Below are experts of layer 7 (counted from 0) of a mixture-of-experts language model. Rows are named router (the router's row for the expert), gate (a neuron's input weights, with its number), up (a neuron's input weights, with its number), down (a neuron's output weights, with its number) and show model dimensions 0-127. Each number is 200 + 30 x the weight over its row's rms, rounded and kept within 0 to 999.
After each expert's rows: "raises" lists some tokens whose logits its average output raises strongly, later layers aside; "mostly gets" lists some tokens that are sent to it at least half of the time. This comes from a sample of Wikipedia text that the model never trained on.

# expert 0
router,189,174,211,197,223,167,217,214,225,194,174,169,212,203,210,257,144,132,212,224,172,154,265,275,209,181,216,182,225,156,201,186,234,193,188,134,229,206,187,196,219,257,200,163,205,191,178,157,162,223,190,226,163,174,237,210,245,160,215,230,213,197,176,209,218,239,232,210,193,274,201,194,152,160,188,129,176,183,195,237,207,181,240,166,158,215,239,199,219,185,218,197,219,176,192,192,210,146,152,177,212,179,198,227,221,178,220,229,246,150,200,211,212,194,153,246,196,149,204,227,243,180,242,256,171,220,183,166
gate0,208,163,210,197,213,220,233,214,206,232,167,244,161,202,192,216,291,210,193,213,186,188,226,154,219,157,177,194,155,169,219,190,184,170,199,136,192,248,235,249,224,185,186,188,213,185,180,187,162,206,241,158,161,225,152,240,158,177,175,246,230,171,161,184,243,133,233,199,180,207,188,217,248,217,223,191,230,188,228,235,184,213,212,164,207,160,233,208,200,216,192,203,184,181,203,179,225,145,184,219,183,244,230,178,221,252,233,163,205,135,273,249,228,174,227,215,244,197,158,189,207,253,197,199,245,250,208,230
up0,134,218,200,194,222,191,195,195,182,206,126,213,164,202,195,236,283,266,164,249,194,149,228,160,190,114,178,206,178,200,221,208,184,193,226,189,201,236,257,186,209,204,165,157,214,168,203,225,183,206,169,190,220,204,129,224,191,191,196,242,234,191,219,215,183,143,257,198,184,207,197,243,202,200,220,197,205,194,189,212,216,178,183,181,201,139,224,179,207,204,176,215,169,193,187,146,205,126,224,203,225,225,187,135,198,221,276,192,213,197,218,236,254,179,215,209,250,214,190,226,198,208,172,191,196,232,184,258
down0,168,158,161,172,189,206,229,199,276,221,146,155,202,175,232,225,203,214,220,216,208,183,282,180,211,212,195,161,206,170,153,205,206,176,171,237,205,224,192,154,254,197,258,215,177,193,175,202,171,227,177,153,215,172,183,204,172,200,209,188,163,212,205,265,222,209,179,224,194,165,226,188,199,241,130,164,234,220,164,211,165,198,211,256,148,200,217,108,246,209,174,194,229,222,252,186,217,211,221,205,219,215,203,168,115,174,168,213,155,161,187,151,213,184,188,129,200,213,233,183,166,167,220,249,196,177,218,202
raises: "-", "==", "===", "\n", "In", "The"
mostly gets: "\n", "'", " is", "iv", " are", "Personal"

# expert 17
router,213,214,203,187,199,203,187,257,177,191,265,203,189,195,130,219,235,195,181,206,221,188,208,116,121,198,200,223,181,167,155,118,207,163,224,212,215,169,209,192,174,218,164,128,202,223,170,210,205,169,247,212,172,209,210,215,210,241,197,220,223,231,190,167,226,237,199,215,205,235,174,226,196,213,260,239,247,148,184,226,264,199,192,189,178,163,231,181,216,208,140,187,221,172,233,230,178,215,141,238,250,171,221,186,127,190,170,167,185,230,181,189,201,204,218,203,189,192,232,197,172,221,209,226,193,211,182,154
gate3,199,170,180,210,273,239,138,233,188,148,166,225,200,166,220,207,224,193,232,172,163,270,228,236,234,226,199,179,224,222,204,173,196,227,168,172,146,179,208,220,223,187,159,223,197,251,228,277,238,177,216,230,231,206,239,172,215,200,221,226,220,146,190,206,228,197,237,176,223,123,203,178,168,195,258,220,253,222,229,205,174,208,181,220,177,167,221,192,197,218,207,239,151,255,157,203,206,202,199,181,202,206,242,193,220,211,207,169,247,193,152,143,161,181,215,230,222,147,148,200,182,197,190,212,223,219,189,252
up3,171,167,216,263,241,220,188,221,148,172,211,181,188,203,219,213,235,177,240,214,181,291,202,186,226,192,186,229,189,209,154,182,246,188,192,166,183,207,187,176,250,199,113,174,182,233,206,268,215,147,180,203,186,241,212,211,233,249,175,253,225,202,196,178,243,167,224,231,243,173,250,209,203,183,290,249,224,204,256,195,193,210,214,218,189,182,203,226,225,199,193,206,198,222,248,230,221,238,166,177,204,182,235,174,188,147,197,174,248,244,155,163,211,186,248,189,211,190,149,168,177,213,225,200,177,197,148,238
down3,223,177,199,155,167,274,193,260,252,251,214,169,205,186,180,197,207,216,166,175,167,162,217,199,209,143,196,236,183,190,111,189,145,156,202,263,200,208,203,198,194,182,199,134,190,204,182,210,231,217,197,130,198,202,175,246,257,202,197,198,226,221,267,177,274,174,188,226,187,250,175,215,217,256,222,170,237,175,232,185,180,167,230,236,219,182,179,221,176,240,230,207,125,152,215,215,132,217,198,215,238,211,185,120,164,137,165,166,188,185,215,249,157,215,215,191,225,222,194,182,203,234,176,174,231,184,220,139
raises: "my", "ir", "ill", "ic", "im", "ety"
mostly gets: " ex", "ñ", " Juan", "ret", "ett", "opter"

# expert 4
router,174,163,216,171,201,135,218,159,224,212,222,230,184,186,222,258,180,225,157,218,146,213,234,191,212,167,201,198,216,157,194,225,153,210,229,208,240,162,238,198,238,210,215,218,219,189,157,181,167,236,187,197,210,205,189,182,124,259,235,186,180,203,172,122,223,146,217,218,268,186,196,189,181,194,277,173,222,203,213,260,212,182,235,223,161,169,254,233,200,196,197,279,241,224,253,230,199,202,175,193,234,244,175,190,175,214,192,244,204,211,164,232,192,190,200,223,212,272,192,219,213,174,234,204,236,194,243,230
gate0,153,143,223,189,197,175,148,140,158,222,215,227,248,195,223,177,190,224,178,205,212,193,165,185,182,173,187,203,228,192,200,260,206,267,159,216,168,222,202,207,209,196,238,153,229,168,224,254,186,204,280,223,218,183,189,200,201,156,180,180,207,226,159,229,201,145,260,207,205,179,218,177,166,226,257,197,187,258,186,197,156,210,212,189,179,205,177,223,185,210,185,216,164,255,178,183,221,183,220,198,181,210,229,238,196,166,201,214,213,184,197,218,211,192,197,255,218,188,185,199,195,225,198,231,226,164,197,199
up0,187,152,206,217,193,154,231,189,191,204,203,189,219,219,232,197,195,228,208,195,192,187,188,209,164,156,156,194,229,199,196,212,212,241,171,215,193,203,190,207,220,172,186,167,237,137,213,197,164,260,238,194,223,178,169,154,188,191,147,190,197,213,201,236,195,174,187,240,190,199,192,216,175,209,262,207,189,200,163,184,233,175,196,178,195,208,190,225,211,163,249,166,223,196,131,218,184,196,181,174,184,214,264,295,203,203,204,186,215,192,229,191,191,209,236,240,220,197,204,211,220,262,232,221,195,87,229,199
down0,212,182,200,236,217,207,155,190,170,199,195,245,212,229,155,182,211,182,209,151,210,266,186,188,158,203,233,190,197,197,198,236,222,168,162,177,215,173,175,229,254,179,227,138,272,189,192,216,171,213,186,204,211,198,194,210,182,248,189,229,166,195,222,190,144,217,212,192,194,174,171,219,194,189,187,172,177,209,201,184,242,202,214,179,188,163,231,184,216,238,196,195,245,180,177,211,171,219,157,227,162,200,217,191,202,180,230,185,166,196,237,216,185,191,247,196,212,208,198,216,226,204,182,170,159,227,192,190
raises: " of", ",", "ing", " -"
mostly gets: " are", " up", " band", " were", " being", " play"

# expert 5
router,261,209,188,238,222,212,217,197,233,188,249,242,167,208,249,160,178,225,168,185,165,182,164,164,144,216,168,160,227,183,203,190,188,173,194,205,184,221,228,219,232,190,191,230,193,237,139,189,224,199,204,227,208,238,161,208,136,147,161,219,207,227,199,238,214,209,181,210,172,144,239,171,191,222,181,222,187,227,214,166,180,159,172,220,248,171,160,148,246,154,246,223,180,131,172,162,193,218,188,155,236,213,232,177,244,221,205,186,265,198,182,187,230,230,200,176,211,197,158,205,195,193,187,134,235,169,214,304
gate0,162,181,203,180,218,185,199,195,183,249,222,195,187,181,179,174,169,168,230,201,172,243,221,218,218,174,227,196,170,198,177,200,142,208,186,147,236,105,186,202,195,249,164,213,247,191,213,211,174,198,202,245,201,149,216,219,158,233,220,267,168,153,171,133,188,197,187,257,187,201,174,182,200,232,215,175,232,163,196,192,226,171,184,152,136,172,200,182,203,190,178,229,155,216,233,209,212,230,215,176,219,205,209,200,190,235,206,183,188,156,233,159,204,191,164,229,223,220,255,174,252,233,150,158,193,200,196,245
up0,130,188,185,199,179,231,182,180,218,252,241,163,178,142,187,183,187,209,192,191,223,226,187,232,234,212,234,185,229,214,171,195,170,178,187,215,199,145,228,226,218,250,176,209,258,180,191,197,175,229,215,252,212,218,223,217,167,277,245,241,151,123,192,173,164,220,225,229,159,185,191,150,150,216,213,197,278,206,217,210,225,175,175,213,193,156,215,177,223,190,230,213,200,198,196,212,201,203,219,166,186,231,174,198,251,221,197,210,202,170,213,146,229,181,222,227,219,172,183,254,281,228,185,190,219,190,189,226
down0,189,173,157,155,205,226,194,148,175,174,143,250,246,203,221,154,186,224,225,175,179,152,202,188,195,226,191,234,199,151,203,196,213,190,187,192,159,224,234,195,236,190,155,201,209,178,206,210,126,206,214,267,198,200,197,224,245,211,240,162,185,200,198,158,218,201,231,213,183,224,180,225,161,237,136,180,189,221,138,208,242,193,171,176,193,142,171,258,198,244,195,196,184,192,215,211,198,228,226,232,183,206,251,200,191,174,156,170,228,190,200,145,242,191,218,160,214,218,195,185,214,210,203,252,174,208,199,218
raises: "|", "|---|---|", "\n", "|---|---|---|---", "==", "==S"
mostly gets: "After", " During", " After", " MPC", "|---|---|---|---", "During"

# expert 7
router,117,193,215,249,246,207,219,164,186,257,262,168,143,180,224,231,165,176,225,202,160,225,160,222,258,239,189,227,153,254,213,185,147,223,196,159,214,155,148,196,184,168,199,243,191,208,223,253,233,203,211,181,190,184,201,182,168,262,220,202,226,221,173,221,280,194,217,215,174,224,261,180,187,155,259,234,232,199,234,148,184,191,145,196,164,268,206,188,175,156,242,153,208,228,186,248,218,203,257,144,190,243,192,212,243,246,190,187,218,205,216,203,196,202,187,205,148,169,198,160,188,214,211,174,206,178,172,180
gate3,191,231,160,196,226,185,209,189,160,173,217,234,218,183,129,170,184,144,184,198,222,188,194,182,224,228,205,120,213,196,203,232,203,227,182,173,148,139,189,171,193,214,182,217,201,198,244,213,267,187,254,215,183,220,184,193,195,210,214,210,219,167,257,188,213,184,283,187,194,172,174,197,223,210,207,211,260,207,246,161,201,117,136,167,210,202,182,170,156,217,220,183,251,177,187,243,158,170,192,213,197,222,246,195,229,219,159,167,179,190,146,188,138,235,158,201,172,177,221,243,215,190,173,183,185,227,218,206
up3,181,206,202,186,217,227,160,218,169,164,213,219,198,187,137,222,194,134,216,188,208,178,217,204,217,200,212,189,202,176,204,161,181,160,192,147,153,169,254,241,226,128,191,216,179,226,241,266,255,218,265,243,175,191,237,219,176,203,244,186,217,148,207,208,244,204,220,200,227,184,158,159,258,225,164,219,235,189,198,201,165,197,173,229,225,247,213,153,162,172,206,142,215,195,178,212,153,202,233,213,193,189,251,143,199,235,139,172,143,248,174,231,206,176,186,247,181,99,204,224,235,202,225,172,175,159,206,207
down3,245,237,177,215,190,237,246,185,176,190,165,230,213,248,192,192,211,220,184,277,171,181,194,210,136,161,189,167,209,179,181,208,193,206,177,193,255,175,150,225,228,234,157,204,165,169,215,172,191,211,167,144,213,139,181,177,142,156,148,221,161,204,184,231,275,214,197,212,202,248,136,197,202,198,170,224,145,179,258,156,224,242,154,242,202,177,223,153,203,185,232,187,202,221,139,143,184,208,201,245,171,236,141,154,193,253,186,147,179,159,167,199,236,232,218,163,204,183,183,179,199,225,163,249,206,259,225,238
raises: "ov", "as", "ark", "ash", "od", "l"
mostly gets: "c", " my", " em", " \"B", " aff", " qu"

# expert 21
router,235,214,195,215,176,207,204,212,174,255,183,197,168,167,185,167,186,205,197,203,194,183,180,229,165,188,184,256,219,282,175,197,241,223,225,141,239,195,202,183,211,230,195,192,193,200,215,211,223,215,188,209,148,209,169,207,195,225,158,183,222,180,193,228,229,173,173,160,217,199,205,257,220,198,247,246,252,245,189,179,183,199,186,249,166,251,169,146,187,219,189,148,208,187,206,200,215,210,206,129,180,268,216,175,195,274,210,222,225,238,185,164,244,199,178,194,221,240,216,199,215,213,163,157,223,171,199,172
gate0,160,257,193,214,250,120,203,204,262,186,241,214,196,241,271,187,156,210,245,221,237,217,174,168,182,184,219,210,206,222,210,202,174,182,201,177,181,229,220,189,205,186,230,205,254,245,213,198,198,217,204,212,166,193,223,171,144,174,165,217,194,166,219,164,214,177,238,225,214,212,185,168,220,190,214,187,256,199,220,205,243,146,222,227,203,221,200,184,192,183,175,172,235,232,230,262,227,211,201,231,224,184,178,182,163,232,214,213,199,186,235,192,172,176,181,197,146,174,237,164,195,241,194,170,160,214,204,215
up0,173,236,170,199,238,209,224,250,215,216,228,194,179,236,238,187,211,233,209,198,226,228,192,180,169,199,210,200,200,196,260,184,191,180,240,155,157,250,223,187,202,228,243,168,238,216,248,150,165,224,226,225,198,230,201,247,180,184,149,232,212,220,241,172,223,153,222,175,193,217,240,193,203,219,237,165,245,207,178,208,232,170,169,177,179,238,236,185,211,170,182,148,171,213,238,215,205,207,209,193,264,148,154,199,227,180,154,236,215,158,178,200,241,203,145,176,174,204,245,173,175,203,209,190,202,204,220,165
down0,196,172,185,192,143,149,168,212,202,196,254,139,126,271,149,168,187,192,229,163,205,190,206,207,193,243,196,165,184,202,214,167,202,190,200,187,160,213,233,171,221,168,254,149,152,225,196,218,250,172,204,192,147,185,175,187,155,179,230,189,221,235,199,203,244,189,212,173,175,224,209,200,216,249,217,211,168,224,193,154,217,248,212,191,161,208,208,195,198,176,186,216,217,231,160,211,224,182,226,250,224,147,110,196,205,173,197,227,256,204,164,227,182,238,238,236,235,193,251,162,215,212,181,205,181,224,195,195
raises: "ad", "ip", "am", "als", "end", "ies"
mostly gets: " d", " p", " \"", "{", " f", " r"

# expert 11
router,190,211,219,199,230,222,194,259,133,199,207,150,172,178,212,179,161,155,198,227,212,213,173,181,199,201,217,228,260,254,250,184,229,213,154,184,241,239,162,191,195,142,197,219,162,204,209,198,201,184,140,167,163,179,251,179,168,190,242,257,237,208,182,244,250,188,188,194,213,241,233,166,207,156,187,206,134,209,194,157,221,185,178,204,191,218,217,202,206,253,196,157,220,174,183,243,168,181,214,215,217,210,250,238,232,229,245,201,190,177,227,174,208,223,228,255,203,218,196,179,214,182,257,192,202,148,173,204
gate0,239,174,151,210,225,228,210,216,193,252,195,228,164,250,269,230,200,183,236,153,217,181,184,255,168,205,202,203,208,227,243,160,165,243,186,200,184,196,204,177,182,250,182,235,175,132,131,177,215,171,167,201,183,157,168,176,185,233,242,227,199,240,132,193,223,179,192,128,213,211,186,200,207,206,184,229,258,224,192,206,160,210,148,192,228,158,167,217,189,231,220,156,237,206,173,197,205,228,190,212,258,161,199,226,220,222,208,179,224,229,178,192,201,198,229,155,241,190,233,193,153,211,223,246,214,174,207,209
up0,217,140,189,178,174,186,219,208,277,215,188,226,211,160,220,194,201,232,180,158,201,242,186,200,181,243,168,186,208,148,192,183,187,166,147,225,243,168,211,195,256,219,185,233,149,198,181,155,141,214,236,203,162,204,160,181,174,191,225,166,162,199,185,211,169,223,188,194,191,161,176,155,168,198,204,200,212,186,191,231,148,192,184,149,231,157,208,208,221,201,199,192,210,169,151,198,201,186,224,238,201,182,198,203,199,156,221,169,169,189,192,154,184,218,207,162,216,199,219,196,204,203,239,194,216,223,244,217
down0,203,192,192,101,238,178,232,240,254,186,190,172,191,203,158,182,213,169,168,204,178,224,179,204,200,209,253,167,215,222,176,205,255,221,182,242,184,241,226,205,212,183,184,170,216,177,201,190,230,162,187,186,170,218,238,181,166,225,194,183,201,196,208,199,285,200,173,236,216,199,177,187,247,193,225,221,209,146,205,247,176,219,197,222,227,230,208,182,271,159,206,139,146,195,183,170,200,198,209,205,203,210,178,163,186,186,238,178,195,193,179,173,178,189,193,152,146,173,204,219,221,196,163,191,202,213,306,211
raises: "able", "um", "ou", "ain"
mostly gets: "c", "sc", " rem", " Col", " expl", " dem"

# expert 22
router,221,181,226,242,191,159,198,180,124,214,202,245,260,233,212,218,211,214,217,224,208,130,207,215,213,203,188,185,177,219,186,225,229,221,152,252,161,245,184,179,227,200,148,189,212,255,188,176,195,179,206,165,121,251,214,237,220,161,171,174,181,200,191,236,250,129,190,223,273,162,197,213,226,193,196,228,179,234,232,217,181,241,205,211,207,165,157,222,245,214,192,211,211,217,172,226,252,212,225,188,193,189,158,214,162,199,180,150,253,216,187,193,243,187,166,197,218,196,151,197,197,244,190,196,176,197,222,238
gate0,239,216,181,164,221,202,237,192,237,208,162,250,210,174,177,192,202,185,180,179,133,165,182,205,198,202,219,186,212,237,219,226,269,262,210,192,201,202,235,217,264,193,167,200,234,184,250,202,242,195,194,206,169,183,223,157,188,119,202,186,137,240,197,189,221,218,179,245,228,190,172,183,151,221,223,169,227,224,156,173,183,214,223,197,186,204,193,231,215,182,185,250,235,210,172,199,240,209,238,183,185,196,181,141,171,189,214,232,196,218,227,171,157,230,208,245,218,208,189,256,189,195,180,197,209,232,216,200
up0,215,214,157,189,214,148,220,224,226,181,167,231,226,202,159,199,191,227,175,216,172,208,170,144,165,206,187,180,201,227,217,213,216,169,209,207,201,179,223,162,282,173,125,246,243,186,241,192,219,181,226,225,145,180,254,172,202,126,278,184,118,215,237,188,239,182,201,225,200,214,222,206,212,180,205,186,251,237,185,241,176,234,231,270,201,214,196,223,224,182,157,256,207,214,169,183,236,202,240,233,203,207,128,147,235,160,227,202,159,248,245,168,184,197,165,232,231,186,167,188,227,263,170,205,146,260,231,240
down0,175,164,178,179,213,209,182,222,194,223,223,198,184,176,233,191,242,204,127,124,220,183,296,242,202,214,220,214,214,206,195,213,205,220,203,219,198,222,167,227,259,220,204,132,197,207,218,161,216,165,208,232,220,231,200,269,221,205,235,235,192,185,238,235,198,177,137,197,206,218,189,227,198,185,237,198,210,151,186,214,183,178,210,194,194,233,221,176,205,215,126,214,201,192,200,152,204,197,214,220,234,159,206,204,241,186,195,201,201,198,232,173,207,222,194,190,200,200,221,197,224,212,220,218,224,208,160,249
raises: "”", "\"", "\",", " them"
mostly gets: " He", "he", "″N", " trans", " ra", " ar"

# expert 13
router,188,239,252,206,249,253,207,174,224,251,181,190,180,230,192,231,207,229,191,160,192,110,185,175,145,226,175,203,203,157,185,222,210,244,246,226,124,263,170,228,181,193,176,169,213,158,186,219,197,218,223,186,178,221,188,164,226,271,190,170,195,193,257,190,239,156,221,177,162,225,201,234,191,204,257,245,189,153,227,196,225,196,163,185,213,193,226,222,223,173,207,215,221,171,199,179,208,186,207,201,174,203,217,185,219,199,232,197,161,169,213,170,130,189,205,144,216,159,193,172,212,250,181,194,180,228,168,187
gate3,199,170,196,210,203,207,154,226,158,223,171,228,283,228,213,201,194,214,196,158,208,177,176,192,183,208,213,169,157,219,278,243,197,251,209,218,244,179,216,170,253,211,205,207,226,164,143,187,227,143,182,207,193,249,212,161,201,214,206,218,217,174,176,187,235,245,177,149,166,186,218,182,146,184,220,226,250,229,233,180,198,250,179,180,230,213,203,186,171,192,236,178,190,248,191,166,188,203,244,202,198,159,112,206,174,195,197,174,289,197,170,169,204,252,178,173,186,220,205,177,142,190,198,200,210,196,188,253
up3,207,190,159,221,214,273,183,210,181,197,215,221,213,212,209,196,197,262,192,173,158,177,211,218,218,202,149,207,147,136,256,225,155,202,236,223,260,173,250,150,234,270,182,177,233,163,147,206,243,172,225,190,178,216,166,173,223,219,171,236,240,182,225,186,183,174,157,143,225,213,196,220,172,162,219,240,215,163,217,198,187,179,166,170,243,199,269,199,163,159,193,172,226,206,181,125,200,199,192,210,171,195,183,251,201,158,183,202,209,163,186,178,239,227,247,177,227,217,239,182,168,171,193,186,170,270,199,230
down3,244,199,160,164,169,242,209,240,174,184,215,188,225,178,175,171,155,174,178,184,178,225,163,115,205,242,187,186,184,158,219,222,214,202,213,240,211,226,183,218,183,220,218,257,200,180,175,224,183,198,250,212,252,208,172,265,191,206,184,171,182,187,187,191,200,150,164,215,216,210,163,200,224,159,174,174,246,243,210,154,227,144,198,186,229,162,193,188,172,240,204,131,246,231,226,168,211,159,205,164,179,192,260,190,159,221,197,166,232,211,177,233,210,184,223,230,231,211,241,221,160,248,188,195,211,203,194,212
raises: "ist,", "ist", "ash", "is"
mostly gets: "ah", "ask", " Moh", "iy", " People's", "akh"

# expert 3
router,181,211,181,229,174,174,212,143,216,152,222,203,180,160,152,207,238,217,189,211,178,151,245,166,210,212,180,150,219,184,248,213,210,212,155,228,206,195,227,201,258,214,253,216,208,190,226,192,194,252,176,180,154,156,169,213,167,204,191,188,200,207,214,224,254,123,190,210,181,189,255,233,237,170,182,201,222,245,179,202,177,197,244,233,264,173,238,191,193,235,175,209,188,155,259,203,190,213,199,257,179,214,229,176,231,189,236,192,162,187,148,263,174,173,198,178,195,173,271,231,198,194,171,225,213,193,208,202
gate0,192,164,195,209,223,170,156,238,220,199,183,167,234,205,218,212,157,222,212,248,138,190,175,164,182,190,210,139,189,146,161,293,220,234,221,207,247,195,203,189,195,187,224,212,218,197,200,228,237,170,180,178,191,224,188,217,220,206,209,218,178,206,189,194,240,177,205,177,268,183,206,174,206,227,205,174,111,247,191,178,169,242,243,154,195,201,204,256,141,260,215,233,166,159,192,216,177,236,230,194,197,189,147,183,212,219,172,237,208,141,185,185,238,194,207,191,206,237,170,175,205,209,182,214,183,200,189,151
up0,186,165,169,219,192,158,205,209,189,200,194,159,196,182,197,222,127,229,194,197,88,189,214,142,214,207,197,162,183,137,192,272,198,215,218,141,236,204,212,154,197,197,213,244,187,152,241,217,176,142,197,199,164,211,168,199,169,214,198,212,206,261,184,218,205,170,207,157,215,208,185,191,205,135,183,186,183,175,179,168,197,194,214,230,205,202,206,263,205,181,258,243,168,176,227,179,175,271,202,223,200,204,138,181,200,182,223,212,217,183,201,220,215,188,249,238,228,230,224,184,217,241,205,225,154,149,192,179
down0,187,189,156,169,208,182,193,192,184,169,151,160,179,194,216,132,173,182,166,139,196,206,231,150,275,207,212,259,163,149,165,205,208,200,172,159,209,237,174,155,219,161,245,153,177,188,233,160,126,228,209,219,202,202,171,232,191,187,209,255,204,210,238,189,212,201,153,210,203,211,171,183,157,217,189,207,168,181,187,207,195,198,227,214,164,170,234,215,134,139,155,191,222,189,257,195,190,266,159,185,180,212,198,209,171,235,175,189,203,257,190,180,135,183,266,198,225,185,142,194,203,279,209,188,182,191,216,216
raises: "ez", "ings", "z"
mostly gets: " work", " town", " House", " Court", " Work", " friend"

# expert 19
router,214,193,195,182,216,254,232,222,200,205,225,255,166,168,213,156,232,154,221,223,195,240,216,247,185,225,257,245,214,173,201,193,222,209,215,215,249,215,214,270,212,144,270,180,196,146,230,164,212,161,193,246,243,221,209,226,255,137,249,191,214,193,181,196,191,224,155,220,190,151,153,203,224,220,183,183,249,179,213,214,175,197,204,192,229,194,180,237,200,182,231,205,137,229,230,247,200,244,141,198,228,192,174,164,207,179,174,210,212,212,216,181,210,201,254,173,218,160,153,182,197,192,169,244,161,245,240,204
gate0,157,156,210,183,133,184,192,197,173,200,189,225,213,199,236,249,157,234,179,184,166,173,250,175,213,170,203,226,229,174,209,185,149,178,209,186,166,187,234,230,222,251,194,255,161,206,206,222,187,217,185,176,148,297,166,200,158,183,166,276,236,183,163,168,231,177,158,205,266,248,216,205,193,166,246,232,188,192,213,186,222,179,209,212,215,228,180,197,220,174,253,186,154,223,198,200,200,165,192,218,208,161,200,239,251,202,213,233,179,244,236,227,216,246,206,162,170,221,219,203,189,176,226,222,224,203,201,214
up0,225,228,196,204,179,232,193,209,172,171,225,194,179,173,240,201,203,209,207,235,228,200,223,194,227,216,250,190,167,207,222,181,174,220,178,168,179,236,147,229,179,207,183,201,157,223,219,260,195,248,198,169,206,194,136,235,161,193,205,242,199,157,273,220,202,225,227,188,171,276,172,219,150,170,218,203,173,187,222,146,171,205,172,115,185,208,185,153,160,203,208,189,158,188,274,154,97,144,236,190,225,226,196,216,244,221,193,216,178,210,205,218,209,220,234,235,177,246,181,180,146,197,190,183,224,174,180,188
down0,198,205,214,209,191,210,203,167,169,176,180,194,251,188,236,181,226,206,203,217,200,211,221,215,177,110,222,238,232,246,183,196,170,191,178,221,174,231,215,225,222,238,187,204,218,214,147,172,225,175,213,176,190,216,201,187,141,196,225,189,195,216,166,145,166,308,258,185,215,220,177,171,212,200,164,173,193,215,196,189,250,144,193,203,179,242,224,191,207,227,234,188,183,168,229,124,208,229,209,170,214,133,244,200,212,167,233,155,175,188,170,172,208,153,201,222,202,229,182,189,191,248,172,229,222,193,203,167
raises: " s", " h", " c"
mostly gets: " to", " also", " but", " would", " not", " may"

# expert 16
router,139,204,174,197,204,222,148,213,228,223,221,190,244,190,195,177,160,246,189,204,224,215,197,240,282,180,195,221,235,173,178,146,212,201,225,225,148,139,211,193,178,129,173,223,236,167,188,161,114,186,252,209,219,196,152,198,188,199,210,248,228,169,223,171,162,178,231,240,218,204,191,189,198,194,229,274,190,181,166,199,166,174,165,172,255,177,177,159,183,154,165,164,224,251,217,201,209,220,148,158,230,203,260,217,204,179,171,207,193,215,215,195,226,211,214,187,157,192,232,207,233,242,146,208,202,190,254,238
gate0,201,229,146,235,203,208,187,175,210,244,196,214,188,239,194,141,207,155,167,149,179,217,182,206,198,155,212,143,214,199,227,203,228,167,196,186,198,276,200,153,181,241,226,196,141,192,232,209,234,219,156,245,175,194,176,236,188,159,175,238,184,130,206,204,178,236,196,158,194,229,198,203,213,235,140,205,177,250,231,201,234,183,139,191,229,237,140,183,177,179,219,175,180,239,185,224,121,230,196,206,215,242,219,198,216,198,158,169,204,166,200,215,219,131,224,168,207,189,167,237,185,135,179,242,221,175,167,173
up0,206,204,140,229,205,193,205,229,162,249,192,181,139,227,215,149,211,219,209,192,187,193,170,228,208,212,183,194,201,264,158,195,212,209,171,147,198,200,224,198,211,232,228,142,163,207,243,242,185,219,202,189,176,183,183,222,151,228,190,193,242,188,180,189,214,155,156,167,184,204,181,217,180,243,214,195,184,215,172,225,192,192,154,162,190,244,201,180,223,186,193,109,177,199,193,232,175,234,180,172,250,195,213,173,235,166,164,223,227,219,236,179,254,179,268,173,257,176,201,196,192,170,205,198,203,190,135,213
down0,246,191,243,208,239,222,185,209,196,221,202,204,241,178,188,241,216,240,216,257,220,170,214,198,219,222,155,181,189,215,194,212,216,225,255,245,135,189,159,211,215,280,207,149,199,196,130,211,211,131,216,186,215,191,201,207,189,221,164,224,166,184,198,211,110,205,175,161,214,186,194,173,228,179,259,231,158,208,238,131,154,249,221,216,175,155,195,209,249,198,246,241,184,169,212,173,145,147,190,231,191,199,206,228,227,169,227,197,243,234,229,194,187,198,176,171,200,205,248,188,195,184,226,198,179,214,249,268
raises: ",", ":", " in"
mostly gets: " which", " It", " This", "ation.", " same", "\"."